Below are experts of layer 3 (counted from 0) of a mixture-of-experts language model. Rows are named router (the router's row for the expert), down (a neuron's output weights, with its number) and show model dimensions 0-127. Each number is 200 + 40 x the weight over its row's rms, rounded and kept within 0 to 999.
After each expert's rows: a language model's description of what the expert responds to. This comes from a sample of Wikipedia text that the model never trained on.

# expert 8
router,293,123,174,214,213,219,237,165,211,210,151,218,230,238,183,250,193,190,171,180,248,148,153,237,137,235,237,228,256,184,168,188,210,238,208,172,208,142,167,163,98,214,213,131,234,239,127,259,269,187,201,207,208,192,153,141,289,218,217,212,191,160,212,203,231,211,295,237,163,258,210,198,286,243,182,222,263,229,166,202,198,167,126,209,219,162,178,142,220,158,215,199,187,176,168,234,199,154,224,213,224,244,115,213,219,250,171,207,194,224,180,158,162,142,226,218,259,216,154,121,158,143,229,164,221,157,241,240
down1,264,184,110,209,287,181,207,181,190,208,182,225,211,238,262,182,262,193,199,228,284,254,146,152,211,110,196,195,190,215,164,235,176,198,158,246,170,273,240,166,265,225,226,243,151,195,231,219,230,210,181,275,237,162,231,217,244,179,196,195,234,179,215,193,167,217,197,198,122,212,211,225,151,235,203,215,149,147,252,214,260,285,227,138,159,213,241,259,149,194,253,180,147,225,203,199,275,249,198,236,233,236,226,197,129,277,215,207,179,189,160,170,147,259,224,253,154,191,168,131,167,212,150,169,157,173,160,175
Line breaks in lists. Line breaks ending an item in infobox lists, tables and chemical identifiers, plus table separator rows like |---|; occasionally stray mid-word fragments.

# expert 11
router,180,173,229,127,233,201,164,187,196,199,125,205,259,210,198,91,215,205,207,215,215,225,184,296,223,120,131,193,153,196,199,171,269,179,241,244,177,78,234,208,229,154,158,135,211,195,217,208,140,180,172,232,211,212,259,178,164,207,151,197,229,226,188,198,197,190,237,198,261,158,282,205,202,150,155,256,187,203,221,184,178,238,192,212,134,184,265,279,179,167,183,160,277,269,160,231,209,227,78,202,224,162,164,213,168,190,206,123,172,179,191,185,163,250,166,237,200,231,185,204,151,171,208,194,178,197,227,243
down3,149,153,242,202,143,252,190,185,201,172,223,246,212,211,204,174,226,226,233,192,237,173,195,212,241,251,222,199,213,224,220,227,191,182,198,160,177,284,180,212,166,162,201,237,196,220,222,205,177,231,214,312,168,179,254,213,183,275,220,227,241,139,180,269,136,208,240,216,273,228,257,270,179,213,177,189,244,190,162,179,123,193,221,207,269,251,173,192,217,180,247,228,246,188,197,207,164,135,188,109,283,193,124,222,266,132,206,193,206,215,181,207,248,249,223,239,115,215,194,218,138,223,209,217,218,229,338,245
Mid-word rhyme pieces. Word pieces after a consonant that finish a word stem, such as quarterback, Woodland, Barack, great, Lieutenant, album.

# expert 0
router,156,151,241,238,194,259,175,218,200,165,135,146,146,144,101,129,179,278,206,173,201,200,250,167,230,218,244,193,195,164,169,177,193,216,184,227,246,261,108,174,187,218,222,276,205,179,220,175,164,226,203,205,206,219,164,181,160,172,222,190,263,212,123,177,209,231,260,152,225,209,237,221,221,250,196,224,232,203,159,210,159,101,290,211,119,239,228,274,213,200,268,216,260,152,174,120,199,194,193,205,237,147,192,235,237,144,179,203,217,151,160,202,187,185,122,202,227,192,204,176,181,216,202,227,151,105,228,201
down2,217,220,215,190,161,206,144,138,199,257,223,201,202,209,250,130,201,168,113,222,185,142,204,184,203,197,243,249,217,234,271,215,167,162,219,154,111,232,175,243,250,195,176,177,216,213,176,229,184,222,269,179,160,221,219,163,220,221,171,255,179,199,125,195,173,189,180,195,201,186,186,312,213,173,201,232,232,132,212,164,181,180,159,278,123,224,230,201,139,151,236,190,122,270,206,168,212,168,209,153,189,197,260,217,225,125,192,120,182,169,114,193,182,164,282,201,136,189,136,292,206,141,206,209,206,210,229,200
Mid-word consonant pieces. Short inner word pieces that continue a word, such as in, l, n, un, hn, ear, as in imag-in-ation, prelim-in-ary, tec-hn-ology.

# expert 18
router,198,272,242,132,187,114,159,287,267,229,213,171,211,227,188,229,213,189,232,269,172,225,188,196,246,236,175,159,230,169,232,254,209,258,230,189,250,187,216,169,164,218,249,170,282,183,214,162,223,220,248,201,164,176,178,247,160,220,186,189,204,206,248,234,192,243,181,221,232,219,276,179,211,240,115,177,184,222,165,190,181,189,306,201,283,221,139,176,153,140,154,262,208,162,180,179,117,201,239,191,263,168,225,110,197,193,255,242,162,202,195,164,252,191,183,189,212,245,231,206,194,248,118,141,211,198,126,201
down3,156,232,165,206,210,225,154,155,196,188,166,243,225,213,123,177,173,248,172,210,174,169,202,248,171,236,213,206,262,216,252,244,309,183,197,154,245,189,181,226,232,206,210,191,106,256,220,210,204,297,233,175,260,168,173,181,154,208,251,208,197,152,224,199,248,190,150,132,194,135,194,194,199,208,265,242,240,233,152,223,205,189,249,210,204,214,193,153,266,104,202,161,261,208,267,136,216,138,143,232,182,182,191,185,212,151,253,220,259,199,180,129,302,164,205,208,208,178,145,200,167,188,217,188,214,259,134,140
Name-final vowels. Final vowel pieces ending words, mostly names and places before commas or brackets, such as Azañ-a, Kōich-i, Se-a, ia, ina.

# expert 38
router,142,184,221,163,159,176,111,221,145,160,246,156,218,161,266,215,165,167,233,226,216,224,217,210,189,189,161,213,232,176,147,225,236,206,165,211,187,210,239,219,190,174,117,240,187,196,206,201,136,201,224,203,125,256,199,231,170,204,195,239,182,140,237,185,184,207,161,254,272,233,204,216,193,239,144,161,198,230,230,136,135,260,156,255,253,149,238,221,163,150,89,248,220,230,192,206,234,247,204,231,200,225,179,227,246,271,161,200,265,206,279,332,187,197,275,216,203,239,172,207,125,177,184,201,220,176,239,232
down2,180,213,185,212,137,197,264,258,269,179,192,196,224,206,133,270,194,176,232,217,221,170,192,226,180,165,251,301,147,214,190,188,242,250,221,253,206,203,207,182,199,235,191,166,144,173,206,231,241,182,174,167,187,244,204,132,224,154,214,268,197,216,307,134,215,178,225,243,176,249,141,257,300,234,219,183,246,241,246,255,252,215,229,209,232,195,170,209,192,183,153,204,197,140,176,204,237,210,168,233,233,273,226,173,130,275,217,304,192,188,185,221,217,186,109,192,155,207,217,166,205,155,234,201,189,141,130,155
Adjectival and noun suffixes. Derivational endings like -al, -ical, -ation, -ional, -ity closing words, often infobox field names before a colon: Occupations, Production, Conference.

# expert 39
router,218,250,195,233,163,215,227,274,203,227,274,146,164,226,245,220,178,172,202,139,236,156,154,157,164,167,276,224,182,185,169,182,236,234,196,257,127,170,245,254,192,216,257,194,267,233,252,196,203,220,232,199,198,233,227,212,195,199,181,195,195,228,140,236,139,235,222,262,176,289,233,190,298,203,177,208,216,246,258,213,232,212,144,208,195,233,219,197,209,235,230,231,134,154,220,242,165,191,157,183,188,150,268,260,177,197,136,226,219,223,167,254,253,146,206,147,120,128,167,190,167,242,293,211,198,222,176,114
down3,248,251,154,219,172,184,177,185,198,175,212,131,242,271,199,187,211,201,180,135,196,198,197,157,197,160,225,160,182,166,179,221,182,157,191,163,156,219,225,196,125,179,186,251,210,239,208,230,198,241,235,211,153,184,135,239,205,237,175,240,156,96,166,220,215,229,203,145,226,230,143,273,256,201,272,203,170,309,271,138,196,213,189,154,184,156,285,237,329,211,167,202,210,230,230,233,173,196,228,159,201,245,189,185,145,184,174,197,188,157,202,158,247,167,183,182,270,283,155,197,280,193,176,149,156,167,162,199
Section headings and b. Wiki heading markers == and === that close headings like Disciplinary record, plus word-initial b or B, such as belonging, boundaries, Background.

# expert 24
router,255,231,181,142,245,163,158,213,183,184,198,239,169,130,240,280,197,223,245,204,202,142,139,225,192,143,205,228,227,138,220,217,225,182,308,171,209,146,174,252,189,226,176,258,196,270,250,146,104,199,236,134,208,212,214,199,229,155,163,168,224,250,196,235,240,215,134,231,227,184,261,201,214,220,233,154,191,218,163,144,229,247,193,188,211,149,124,260,189,197,229,213,207,224,189,177,178,184,272,165,234,202,194,264,132,163,214,198,218,148,265,276,143,264,154,166,214,200,195,205,128,164,235,248,169,264,206,182
down3,190,247,266,227,193,151,222,188,83,180,218,131,213,230,230,167,224,173,220,333,273,217,183,109,218,225,223,225,192,188,130,207,164,291,238,226,246,222,202,253,187,204,236,234,224,168,247,228,184,223,144,201,208,189,200,234,167,213,276,202,233,171,253,189,198,197,205,213,203,201,180,175,233,212,199,203,198,195,253,187,223,213,185,232,230,269,235,204,175,227,146,173,137,230,230,206,220,192,191,147,215,102,184,248,233,281,182,163,220,178,176,194,193,155,225,246,230,252,125,147,232,212,183,174,203,73,243,235
Noun endings like -y. Closing pieces of common nouns and titles, such as the-y, Ship-y-ard, F-amily, own-er, Candid-ate; also King, War, name.

# expert 1
router,128,187,202,226,199,184,210,197,143,257,178,173,190,245,260,275,231,148,156,187,178,159,180,173,275,238,186,193,250,182,203,167,201,162,196,212,151,257,296,215,251,162,242,231,193,128,195,151,151,177,201,159,233,250,99,156,156,146,195,175,204,157,216,226,161,203,189,152,248,166,255,201,200,227,221,192,226,108,170,174,221,240,267,69,242,260,210,132,216,215,207,202,209,251,204,205,189,209,195,231,200,136,184,203,152,220,171,275,214,250,197,225,222,201,169,269,220,246,229,194,264,214,178,194,177,227,246,261
down0,239,249,131,236,172,170,190,210,261,230,211,194,298,181,163,142,264,174,246,257,202,210,165,154,248,237,265,170,234,158,209,179,188,147,201,176,174,277,204,190,149,238,174,173,192,209,244,140,227,134,193,193,155,206,243,151,137,207,197,201,163,165,188,189,205,183,165,269,195,194,151,235,201,194,186,188,246,194,210,209,312,211,229,177,192,234,113,217,191,238,235,198,251,234,230,215,279,183,173,195,226,164,291,182,186,245,106,177,184,235,216,138,255,147,244,257,132,139,163,164,158,174,204,186,149,177,208,233
Articles, copulas, auxiliaries. Main verbs and auxiliaries like is, was, has, and articles a/an or preposition in after a subject or clause, e.g. "Its seat is".

# expert 62
router,186,204,194,231,191,164,236,241,208,218,105,189,292,198,213,127,155,179,248,167,218,221,259,204,187,211,184,174,148,113,210,200,238,145,173,211,202,241,221,254,220,192,129,246,195,148,145,213,135,181,177,167,247,180,231,157,235,232,194,201,199,223,201,200,139,210,207,239,158,233,267,190,127,204,223,190,238,187,223,191,168,210,208,229,205,193,197,145,239,221,284,181,253,156,217,130,258,217,316,214,241,207,173,254,307,172,211,152,217,260,234,250,165,258,257,185,158,175,243,190,159,200,153,205,133,152,222,239
down0,190,261,184,191,220,189,176,121,189,193,159,282,250,173,200,159,244,203,195,238,162,263,176,226,168,232,195,182,231,238,309,140,199,232,167,198,188,213,190,226,233,166,167,257,196,122,188,221,171,203,205,192,273,261,189,234,157,125,149,231,253,142,92,225,286,218,224,196,219,214,211,182,181,139,131,233,161,189,178,186,174,172,237,186,196,226,169,230,116,271,213,222,226,168,216,231,237,243,289,156,197,220,212,205,223,241,232,255,230,159,219,226,132,198,180,173,203,186,221,218,201,231,151,278,152,239,276,192
Prefixes and hyphens. Hyphens inside compounds and names (cross-site, Ho-kyung) and word-initial prefixes re, pro, un, dis, In, trans, pre.

# expert 55
router,230,246,218,155,218,221,148,195,184,227,225,164,232,215,175,146,156,204,193,178,215,231,159,164,122,145,199,215,191,327,155,131,212,175,259,200,111,190,214,157,178,190,180,130,169,316,204,220,275,210,180,221,244,178,194,133,215,199,195,247,275,200,129,183,173,267,235,174,276,134,148,238,240,144,174,188,143,271,240,158,161,242,182,150,174,246,221,220,217,199,147,253,157,211,235,196,236,160,157,202,152,236,218,151,225,213,181,183,213,167,235,260,178,221,169,170,220,227,218,249,176,230,210,200,208,227,168,177
down2,240,142,197,198,149,149,189,195,240,210,219,144,217,154,181,191,204,292,211,252,144,278,199,173,196,200,170,167,235,242,163,188,95,227,227,217,172,278,161,275,211,202,128,203,93,170,202,279,126,202,189,241,201,211,180,238,190,208,175,195,269,140,239,235,232,199,174,127,213,176,230,227,222,186,219,215,164,275,84,176,163,163,168,234,192,297,256,226,271,240,203,183,170,177,170,224,212,177,119,197,250,169,218,241,208,216,196,183,199,211,155,214,160,231,206,234,217,172,221,209,215,239,203,247,159,193,196,213
Capital M and -ect stems. Word-initial M, especially in song titles, plus stems like act, direct, ject, ent, e.g. "Let Me", "episodes", "editor".

# expert 34
router,240,183,152,202,210,194,156,227,197,147,168,199,169,182,233,232,184,170,208,229,192,214,234,182,147,276,143,149,207,197,237,142,144,185,193,127,199,141,184,179,210,135,150,198,208,118,151,207,66,268,190,192,262,203,221,168,250,215,211,201,250,216,237,171,226,195,155,227,223,235,202,254,194,248,237,221,163,184,205,176,209,209,225,221,207,184,166,217,160,183,256,276,210,207,272,191,154,235,218,126,257,270,238,230,194,123,217,220,194,177,164,171,109,122,216,222,171,251,231,205,269,246,149,200,178,230,275,137
down0,159,322,224,182,149,206,222,122,177,141,183,151,248,152,187,173,239,236,159,209,243,252,240,183,259,175,182,242,153,244,165,206,174,211,138,179,224,184,245,250,185,177,162,180,211,173,268,193,154,195,183,148,223,243,144,227,220,269,214,111,173,218,226,156,131,184,203,254,295,184,218,152,244,223,198,214,169,244,203,178,302,212,176,247,245,194,151,262,261,211,247,236,168,188,161,156,153,254,226,213,230,201,200,220,180,129,186,150,218,262,210,195,238,131,211,177,202,183,209,193,186,195,142,212,270,183,205,231
el, ly, con pieces. The pieces el and ly ending names (Nobel, Chapel, Elyse, Nisqually), plus word starts con, comm, col, pro.

# expert 33
router,159,215,179,184,199,271,214,199,181,237,216,238,179,182,159,223,243,190,242,193,221,144,121,199,195,199,198,109,268,226,294,274,181,170,228,158,204,181,161,264,162,207,196,146,253,212,324,119,240,207,253,210,270,211,139,211,181,112,218,156,228,223,215,257,176,183,165,172,223,320,184,212,214,208,216,205,212,129,240,199,187,175,233,224,210,178,211,201,245,195,99,227,200,178,164,238,156,207,211,237,233,213,214,138,195,246,237,247,218,218,187,158,182,250,174,141,250,175,222,249,173,232,211,180,170,186,256,206
down3,176,243,198,216,205,140,194,163,213,189,197,129,216,231,185,176,124,243,255,181,223,112,226,161,191,143,196,234,244,173,157,235,268,151,195,182,244,149,191,275,168,219,194,155,185,238,169,220,190,222,282,239,204,224,212,245,156,152,235,257,242,190,191,241,166,173,270,259,224,148,199,293,226,196,223,204,209,199,180,186,190,233,198,217,268,264,186,148,227,271,225,257,221,264,212,208,225,225,168,164,217,215,222,250,210,241,207,253,192,216,248,161,231,251,190,267,184,255,191,142,131,288,125,168,168,270,153,220
Name-internal an syllables. Middle pieces like an, ian, in inside names and demonyms, such as Lithuanian, Spaniard, Cipriani, Stefaniak, plus possessive 's.